Weights of a small mixture-of-experts language model, trained from scratch on English Wikipedia.
Training: a variant of Adam for the experts, 294M tokens.
Below are experts of layer 2 (counted from 0) of a mixture-of-experts language model. Rows are named down (a neuron's output weights, with its number) and show model dimensions 0-127. Each number is 200 + 40 x the weight over its row's rms, rounded and kept within 0 to 999.
Before each expert's rows: a language model's description of what the expert responds to. This comes from a sample of Wikipedia text that the model never trained on.

# expert 23
It responds to: Place names, number digits. Digits inside long numbers and word pieces or words in place and organization names, e.g. Wors-ted, Interactive, city, area, of.
down0,213,251,263,175,213,177,193,198,176,190,323,148,225,235,211,176,215,213,153,155,192,170,203,194,262,168,214,185,148,245,212,213,178,250,201,172,218,180,175,178,213,143,203,277,274,195,183,157,175,203,178,226,160,210,186,144,131,161,217,132,234,232,104,219,232,236,256,223,193,182,178,217,200,199,206,132,211,181,276,272,131,160,195,213,192,197,201,159,272,149,230,214,198,137,261,213,179,225,168,276,267,243,238,253,201,173,197,162,214,227,126,246,253,224,174,248,154,163,241,191,259,168,253,228,118,234,189,156

# expert 21
It responds to: Of, to, and table pipes. Function words such as of, to, for, been after a noun, table cell separators, and word endings like -nning, -ves, -ated.
down0,176,196,191,243,189,198,251,62,218,204,232,265,241,269,251,270,245,95,140,224,257,260,233,181,193,182,238,208,213,177,250,240,192,182,157,241,185,198,223,217,192,188,228,254,197,185,161,213,183,201,217,274,192,171,197,192,189,208,234,232,191,265,204,213,224,233,215,186,102,246,237,277,200,236,214,203,244,218,188,151,203,135,257,223,177,250,178,142,217,246,128,221,222,198,225,239,161,194,219,167,256,162,210,193,176,186,251,201,205,147,229,180,213,284,200,240,246,275,241,219,210,176,144,228,124,262,157,167

# expert 2
It responds to: Infobox and sports nouns. Common nouns and verbs in biographies and sports articles, especially "Full name" after Personal information, plus throw, goal, game, School.
down0,122,166,224,187,182,178,110,251,244,189,228,175,268,233,190,210,269,207,143,240,203,216,194,179,180,200,224,189,240,143,164,134,156,150,232,227,166,201,201,194,234,238,213,170,182,223,182,231,212,191,201,207,229,306,211,243,207,141,184,159,209,174,204,142,210,180,153,213,152,202,145,168,181,214,159,291,187,254,224,246,190,139,171,196,191,219,219,211,187,188,246,186,190,189,229,227,156,212,184,163,203,215,203,192,180,148,89,166,216,263,170,129,146,169,246,224,147,147,216,153,302,116,225,146,217,112,261,147

# expert 11
It responds to: Coordinators in lists. Conjunctions and list links like and, or, but, en dashes, and table pipes joining items in infoboxes, lists and ranges, e.g. 610 and 484.
down0,161,264,173,178,254,217,193,233,169,227,267,242,175,198,221,167,172,250,236,178,185,108,266,166,148,225,228,202,168,234,136,174,260,212,194,202,152,185,165,207,202,183,184,129,202,133,223,234,159,181,217,168,187,185,225,176,208,221,183,217,220,147,185,186,177,151,213,296,290,173,194,210,178,215,192,132,86,213,229,253,230,189,234,203,188,194,187,250,246,148,262,151,143,154,215,127,148,276,168,160,197,206,191,198,227,203,135,191,220,197,199,156,215,202,236,272,162,221,234,303,234,144,188,153,257,192,265,220

# expert 35
It responds to: Date digits, quantifiers. Digits starting a day or year in dates and tables, e.g. 4 January, 2010, plus quantifiers like several, many, some, few.
down0,194,128,188,217,227,188,169,229,224,174,219,184,180,191,194,227,177,264,162,247,225,261,209,205,203,194,196,184,227,163,246,146,242,286,191,61,240,205,277,167,281,182,210,217,189,228,249,175,145,253,224,209,243,282,199,230,229,203,271,246,231,201,174,164,232,237,184,207,236,211,241,206,169,181,118,177,237,216,123,210,117,176,275,181,156,192,224,176,186,196,248,186,263,185,259,141,187,115,169,169,191,251,237,245,215,232,189,214,151,164,221,261,242,231,221,209,222,191,201,162,296,218,188,243,149,204,221,171

# expert 14
It responds to: Table pipes, function words. Table cell separator pipes between numbers or names, plus mid-sentence words like help, should, University, Minister after articles.
down0,128,281,204,163,219,152,186,229,187,225,230,197,200,223,251,193,243,137,208,164,137,161,141,254,213,259,237,185,230,179,223,203,206,218,181,230,166,267,172,251,228,197,170,151,146,254,268,142,193,261,257,189,165,217,194,130,215,170,233,110,129,168,232,244,212,144,259,188,144,162,141,218,210,254,177,261,176,143,181,269,259,269,225,276,182,143,146,202,181,200,212,169,156,232,178,247,228,205,194,180,225,186,174,193,222,230,159,211,242,212,257,261,242,162,253,213,186,244,223,177,167,203,204,151,137,167,217,247

# expert 63
It responds to: Digits in years and numbers. Digits inside years and numbers, especially the 0 in 2003 and 2013, table ranks, and other numbers in lists.
down0,201,202,219,191,221,215,143,146,243,160,155,227,140,222,205,243,202,213,290,149,198,212,204,185,230,210,175,273,211,232,166,209,169,181,245,244,228,171,178,180,219,181,164,235,162,185,178,158,209,222,241,235,196,232,165,210,200,73,194,173,263,234,165,151,197,252,143,228,171,138,224,200,167,262,162,222,279,211,199,242,238,293,219,227,229,165,199,170,216,164,111,142,272,221,178,140,230,152,195,196,225,278,245,175,274,172,199,227,204,288,151,291,189,138,216,183,218,188,226,274,217,219,218,211,180,250,183,165

# expert 43
It responds to: Sentence-starting words. Words opening a new clause or sentence after a period or comma, notably Prime in Prime Minister, and In, during, dis.
down0,215,136,161,131,251,194,174,170,129,163,257,201,177,218,246,167,177,287,205,233,148,262,210,144,194,197,169,239,182,139,134,179,207,156,199,203,199,184,246,185,192,177,210,178,237,226,177,147,201,199,199,236,216,294,267,251,171,167,195,271,224,227,253,242,247,258,171,201,195,263,175,241,185,170,201,248,279,182,259,269,144,208,241,182,174,219,220,211,204,172,183,217,231,284,206,101,227,251,215,206,93,178,207,265,215,265,202,179,170,261,206,279,247,169,200,166,220,183,201,178,173,261,221,217,225,188,181,194

# expert 30
It responds to: Organized, number words. Organized/organised, the suffix -ed, number words like two, eight, and spaces before years or numbers in tables and lists.
down0,246,196,236,140,229,241,222,164,213,172,185,163,251,167,199,231,249,189,239,135,137,294,146,215,189,212,244,113,163,233,196,166,254,190,265,245,241,213,187,144,219,207,119,159,209,196,208,223,182,198,186,150,121,191,220,184,241,187,261,210,183,190,171,201,125,243,153,146,185,201,175,221,193,188,170,90,201,195,173,199,165,223,239,218,221,174,264,237,247,182,274,151,205,135,204,201,255,157,166,215,139,233,205,236,232,181,190,157,202,214,209,239,254,120,157,221,225,233,165,245,165,271,164,125,264,180,223,142

# expert 41
It responds to: Inner number digits. Digits in the middle or end of numbers after other digits, in years, model codes and road numbers, e.g. N168, T160, 1996.
down0,220,212,209,189,242,147,236,119,239,209,224,287,220,211,284,165,237,178,212,221,229,205,183,241,272,306,219,202,137,206,190,216,221,176,137,170,256,202,171,253,200,201,153,151,137,251,212,199,225,228,244,269,196,163,274,137,229,97,159,184,231,186,182,337,171,213,261,183,152,212,193,207,222,206,146,208,192,223,122,209,203,213,195,215,272,241,215,181,207,182,166,129,140,201,239,235,213,227,164,188,236,158,244,236,208,193,202,185,247,142,182,217,196,243,200,237,250,201,228,219,223,208,188,223,187,240,279,187

# expert 0
It responds to: Foreign name fragments. Pieces of foreign names and places, especially Slavic or Central European, such as Gurbanov, Budapest, Warsaw, plus digits inside table rows.
down0,153,265,179,180,198,149,287,184,148,197,228,182,225,196,165,164,247,195,173,190,198,58,138,174,169,174,215,181,176,184,195,165,236,221,219,140,223,187,153,247,140,121,179,150,186,191,197,153,224,183,190,245,214,209,191,198,230,149,193,199,183,256,175,170,165,177,226,180,224,263,235,228,244,181,202,170,140,154,263,125,151,151,207,219,237,198,161,255,202,175,178,279,210,239,185,261,176,292,197,182,230,223,190,132,159,201,260,277,192,196,184,119,145,161,207,236,277,219,239,166,226,203,196,234,287,189,194,215

# expert 17
It responds to: Cyrillic letters, month names. Letters inside Cyrillic words in transliterated place names, plus month names, New before York, and media nouns like album, film.
down0,209,289,193,191,131,231,173,184,168,162,181,185,154,220,218,266,253,179,174,188,143,226,162,155,116,207,230,166,255,241,258,215,162,144,233,242,235,233,158,141,231,230,207,212,200,228,175,180,208,205,170,249,208,163,249,169,161,183,278,171,183,126,225,134,166,180,235,161,215,178,191,257,235,206,183,182,251,190,193,160,164,193,227,160,159,182,144,162,253,225,209,129,236,182,174,157,191,193,189,272,184,220,198,188,186,100,245,142,113,282,193,254,214,237,174,220,132,208,263,145,150,246,229,163,165,227,138,225

# expert 8
It responds to: Auxiliary and linking verbs. Forms of be and have after a subject or comma in narrative sentences, such as was, is, were, had, plus birth.
down0,110,220,234,179,242,146,179,209,230,223,152,185,157,212,204,206,214,246,198,140,195,218,134,142,220,225,178,268,249,192,177,182,214,281,225,237,217,195,180,211,194,248,199,180,205,238,218,241,86,192,269,220,231,214,216,235,257,169,160,194,209,206,246,214,164,199,141,183,155,156,265,209,131,244,140,248,273,249,168,254,150,251,135,200,278,183,197,184,136,196,250,200,218,180,262,170,175,228,216,215,158,182,154,242,179,266,226,160,232,223,155,270,147,225,211,184,133,208,180,84,177,180,238,165,194,194,207,197

# expert 51
It responds to: Sentence-ending periods. Periods closing sentences, abbreviations and decimals, plus semicolons, colons, ). and ". before a new sentence.
down0,225,240,214,130,218,165,168,144,123,192,196,175,181,146,170,229,153,218,221,182,218,154,223,237,137,209,149,211,227,87,219,266,127,170,212,191,150,147,238,162,214,198,238,140,224,147,205,171,245,170,188,148,171,227,240,205,99,130,233,219,193,127,224,203,156,233,149,196,238,161,200,225,177,198,181,199,224,185,169,195,163,204,202,113,229,141,215,204,184,226,240,150,238,155,241,209,214,101,166,255,179,134,245,182,218,261,193,187,129,182,233,176,201,183,245,201,223,253,251,123,156,196,198,164,214,156,137,212

# expert 42
It responds to: Table digits, Fa- words. Digits starting numbers in sports and election tables, and the word start Fa in Fascism, Factor, Failure.
down0,209,223,184,216,183,145,216,204,201,191,166,230,165,255,193,174,260,148,205,214,118,168,232,136,158,218,246,239,272,222,173,244,191,119,190,254,228,205,214,287,250,203,140,238,218,183,241,192,151,227,178,213,176,221,192,224,188,178,225,174,235,249,213,123,188,250,170,245,235,234,228,139,202,254,172,266,203,151,180,229,151,199,217,159,177,230,227,170,192,112,171,161,193,184,262,191,207,170,137,220,186,175,202,257,293,97,270,314,171,237,237,218,208,193,215,216,203,219,213,183,193,168,269,192,125,263,220,177

# expert 29
It responds to: Name-starting pieces. First pieces or fragments of proper names, places and teams, like Vi-king, Ta-smania, Na-sdaq, often in sports writing.
down0,229,274,162,183,215,143,249,179,162,197,175,139,196,236,244,292,176,201,205,190,156,249,150,198,150,236,232,116,272,166,178,200,240,202,173,182,174,184,249,195,249,267,189,167,178,250,245,272,142,130,215,225,170,256,129,196,187,178,187,164,183,173,209,202,154,289,181,190,282,159,220,259,169,172,209,218,133,154,210,234,209,235,247,157,145,190,221,225,182,157,140,135,256,169,203,131,242,231,215,211,197,229,275,178,195,220,166,172,155,190,210,197,199,219,163,178,256,202,216,120,248,224,183,205,174,236,182,112

# expert 40
It responds to: Asian, Persian name syllables. Syllables inside South Asian, Persian or Chinese names in cast and credit tables, like A(ham)ed, Na(ir), Kam(al), X(ue).
down0,133,223,226,231,224,177,192,163,165,177,240,160,247,170,248,176,126,204,211,245,176,264,220,157,217,124,179,253,225,199,208,205,266,227,204,156,191,162,241,230,220,236,236,223,220,246,217,192,214,233,180,80,181,265,179,230,290,236,171,162,209,182,153,223,94,219,218,250,192,259,209,164,289,200,178,220,142,172,207,193,160,175,195,224,184,170,218,156,199,195,228,208,224,216,162,198,156,175,183,164,110,173,290,174,212,184,193,181,203,126,175,182,159,211,262,220,182,227,202,203,171,103,231,190,187,271,128,279

# expert 31
It responds to: Decade plural and separators. The s ending decades like 1960s, table cell separators after numbers, and pronoun sentence subjects such as it, she, he.
down0,296,191,193,241,265,219,297,147,201,182,234,221,218,169,255,194,169,261,249,219,209,139,193,217,287,170,157,187,210,218,129,149,166,198,228,172,262,167,189,195,258,170,213,167,181,127,202,192,235,180,98,210,186,198,188,153,214,139,190,266,194,190,150,219,202,218,261,142,157,175,220,132,173,211,163,235,257,194,137,191,165,184,61,255,180,145,230,202,231,222,216,169,265,243,217,238,211,180,222,159,192,161,199,271,267,166,204,201,181,216,163,221,190,188,238,206,133,186,204,201,185,243,164,203,172,242,210,231

# expert 62
It responds to: Word-initial syllables. First or early pieces of words and names split into subwords, such as 'just', 'pass'age, Kohl'sch'reiber, c'lar'inet.
down0,221,151,188,182,217,172,220,169,277,249,208,269,177,154,233,260,184,214,256,253,239,215,202,256,239,235,127,173,238,182,198,206,219,247,193,208,213,121,239,226,206,210,180,194,150,155,215,202,222,210,180,184,217,252,213,265,231,176,146,139,253,213,299,210,171,225,224,218,277,171,172,207,220,206,104,165,258,218,268,198,222,238,218,174,179,250,283,145,215,260,180,189,158,204,218,200,230,200,208,236,232,109,157,198,175,255,165,147,194,165,213,293,205,267,210,168,205,127,154,164,171,234,186,164,157,169,228,279

# expert 33
It responds to: Common content nouns. Ordinary nouns after the, a or his, such as death, season, world, money, retirement, and the line breaks between paragraphs.
down0,195,241,175,187,227,234,227,222,248,182,216,207,198,168,254,148,148,174,178,269,216,221,267,227,168,253,171,176,156,210,259,173,197,244,145,138,159,188,138,212,178,305,229,212,229,169,197,233,208,211,202,168,200,143,180,247,170,261,214,204,206,206,175,235,270,187,252,255,240,229,187,215,224,227,173,176,267,207,193,226,130,204,148,209,241,166,192,159,167,256,203,134,135,222,195,243,202,144,173,86,131,167,226,236,238,225,110,164,198,151,227,274,152,237,165,258,223,176,177,173,207,92,161,205,215,220,238,174

# expert 60
It responds to: Hyphens and dashes. Hyphens and dashes starting list lines or joining compounds and ranges (build-up, 2023–24), plus table pipes and section headings like Filmography.
down0,263,178,213,254,149,222,194,204,165,162,200,133,215,231,189,170,233,198,200,216,246,234,174,167,131,231,230,247,212,184,196,180,223,186,139,183,199,216,181,207,219,217,183,186,252,114,199,196,252,198,133,276,145,149,187,159,170,241,243,366,143,163,215,248,218,250,260,150,244,230,239,199,204,126,227,203,83,191,242,179,203,156,162,202,212,137,155,152,213,193,210,201,219,258,208,182,190,196,196,279,185,144,204,198,239,170,217,131,213,266,225,216,254,182,158,162,217,179,237,255,200,196,188,272,163,197,203,190

# expert 27
It responds to: Is and linking verbs. Verbs and prepositions linking clauses, especially is after what, plus are, has, was, in, by, with, into.
down0,217,220,215,225,208,251,163,203,250,221,136,191,257,249,188,162,131,248,206,198,180,131,164,231,102,257,159,175,235,201,253,183,203,227,188,204,117,132,150,234,189,175,184,170,216,169,246,141,227,171,143,221,195,244,220,162,192,256,169,273,139,179,182,206,210,217,124,235,230,217,223,208,206,241,172,208,116,244,221,201,154,113,215,208,175,201,213,255,192,154,165,275,198,196,185,174,212,206,120,154,277,198,203,226,251,278,186,199,184,235,228,212,148,160,90,204,220,229,182,197,221,186,171,276,255,192,235,160

# expert 38
It responds to: Closing quotes, sports prose. Closing quotation marks after song or term titles, plus prose words like would, released, played in sports and music articles.
down0,182,169,198,247,193,184,302,293,232,214,183,240,193,181,148,207,176,147,234,162,198,202,227,194,246,186,141,197,193,192,236,192,200,130,164,153,182,193,212,242,245,176,197,162,224,188,267,243,217,237,178,244,190,207,261,271,132,142,112,194,224,275,170,173,205,182,223,199,249,242,178,128,127,122,240,221,189,142,219,141,204,202,199,197,246,179,198,180,214,302,171,247,186,242,148,212,230,245,195,122,231,207,171,293,250,180,183,259,217,162,190,176,165,233,187,178,225,234,239,177,255,205,299,194,235,218,210,189

# expert 46
It responds to: Commas, list separators. Commas, and, semicolons, slashes and dashes separating list items, especially the comma after a venue before its city, like Luna Park, Buenos Aires.
down0,212,130,190,198,137,234,274,142,202,202,148,190,224,242,221,212,125,210,216,214,189,186,249,222,211,203,198,144,211,160,182,225,185,249,193,226,186,241,222,196,263,193,253,197,183,255,154,238,245,192,237,181,180,216,260,181,174,209,189,202,269,73,124,260,183,178,252,206,176,275,200,172,209,192,167,174,155,161,155,213,271,223,237,162,275,271,247,232,177,178,202,101,164,186,164,258,168,153,181,164,165,189,205,148,182,214,233,263,220,209,204,184,170,196,178,175,173,134,255,147,177,95,119,176,216,231,203,209

# expert 4
It responds to: Word-start fragments, function words. Function words like in, for, to, as, and first pieces of capitalized names or years, such as Sara(jevo), 2(010), King.
down0,242,194,243,233,124,151,140,216,210,260,168,190,224,157,163,210,199,227,226,271,157,163,230,168,214,140,154,216,192,272,149,216,195,190,200,157,230,163,248,289,239,155,193,115,140,162,176,133,265,259,194,241,220,185,195,186,186,188,207,217,204,253,211,257,215,250,187,125,214,182,246,190,138,214,239,170,164,160,167,119,209,142,146,228,207,233,264,183,257,163,232,146,143,259,195,198,187,159,176,227,181,176,178,225,183,183,189,225,213,158,190,88,231,224,241,131,177,227,161,214,201,218,255,226,265,162,191,255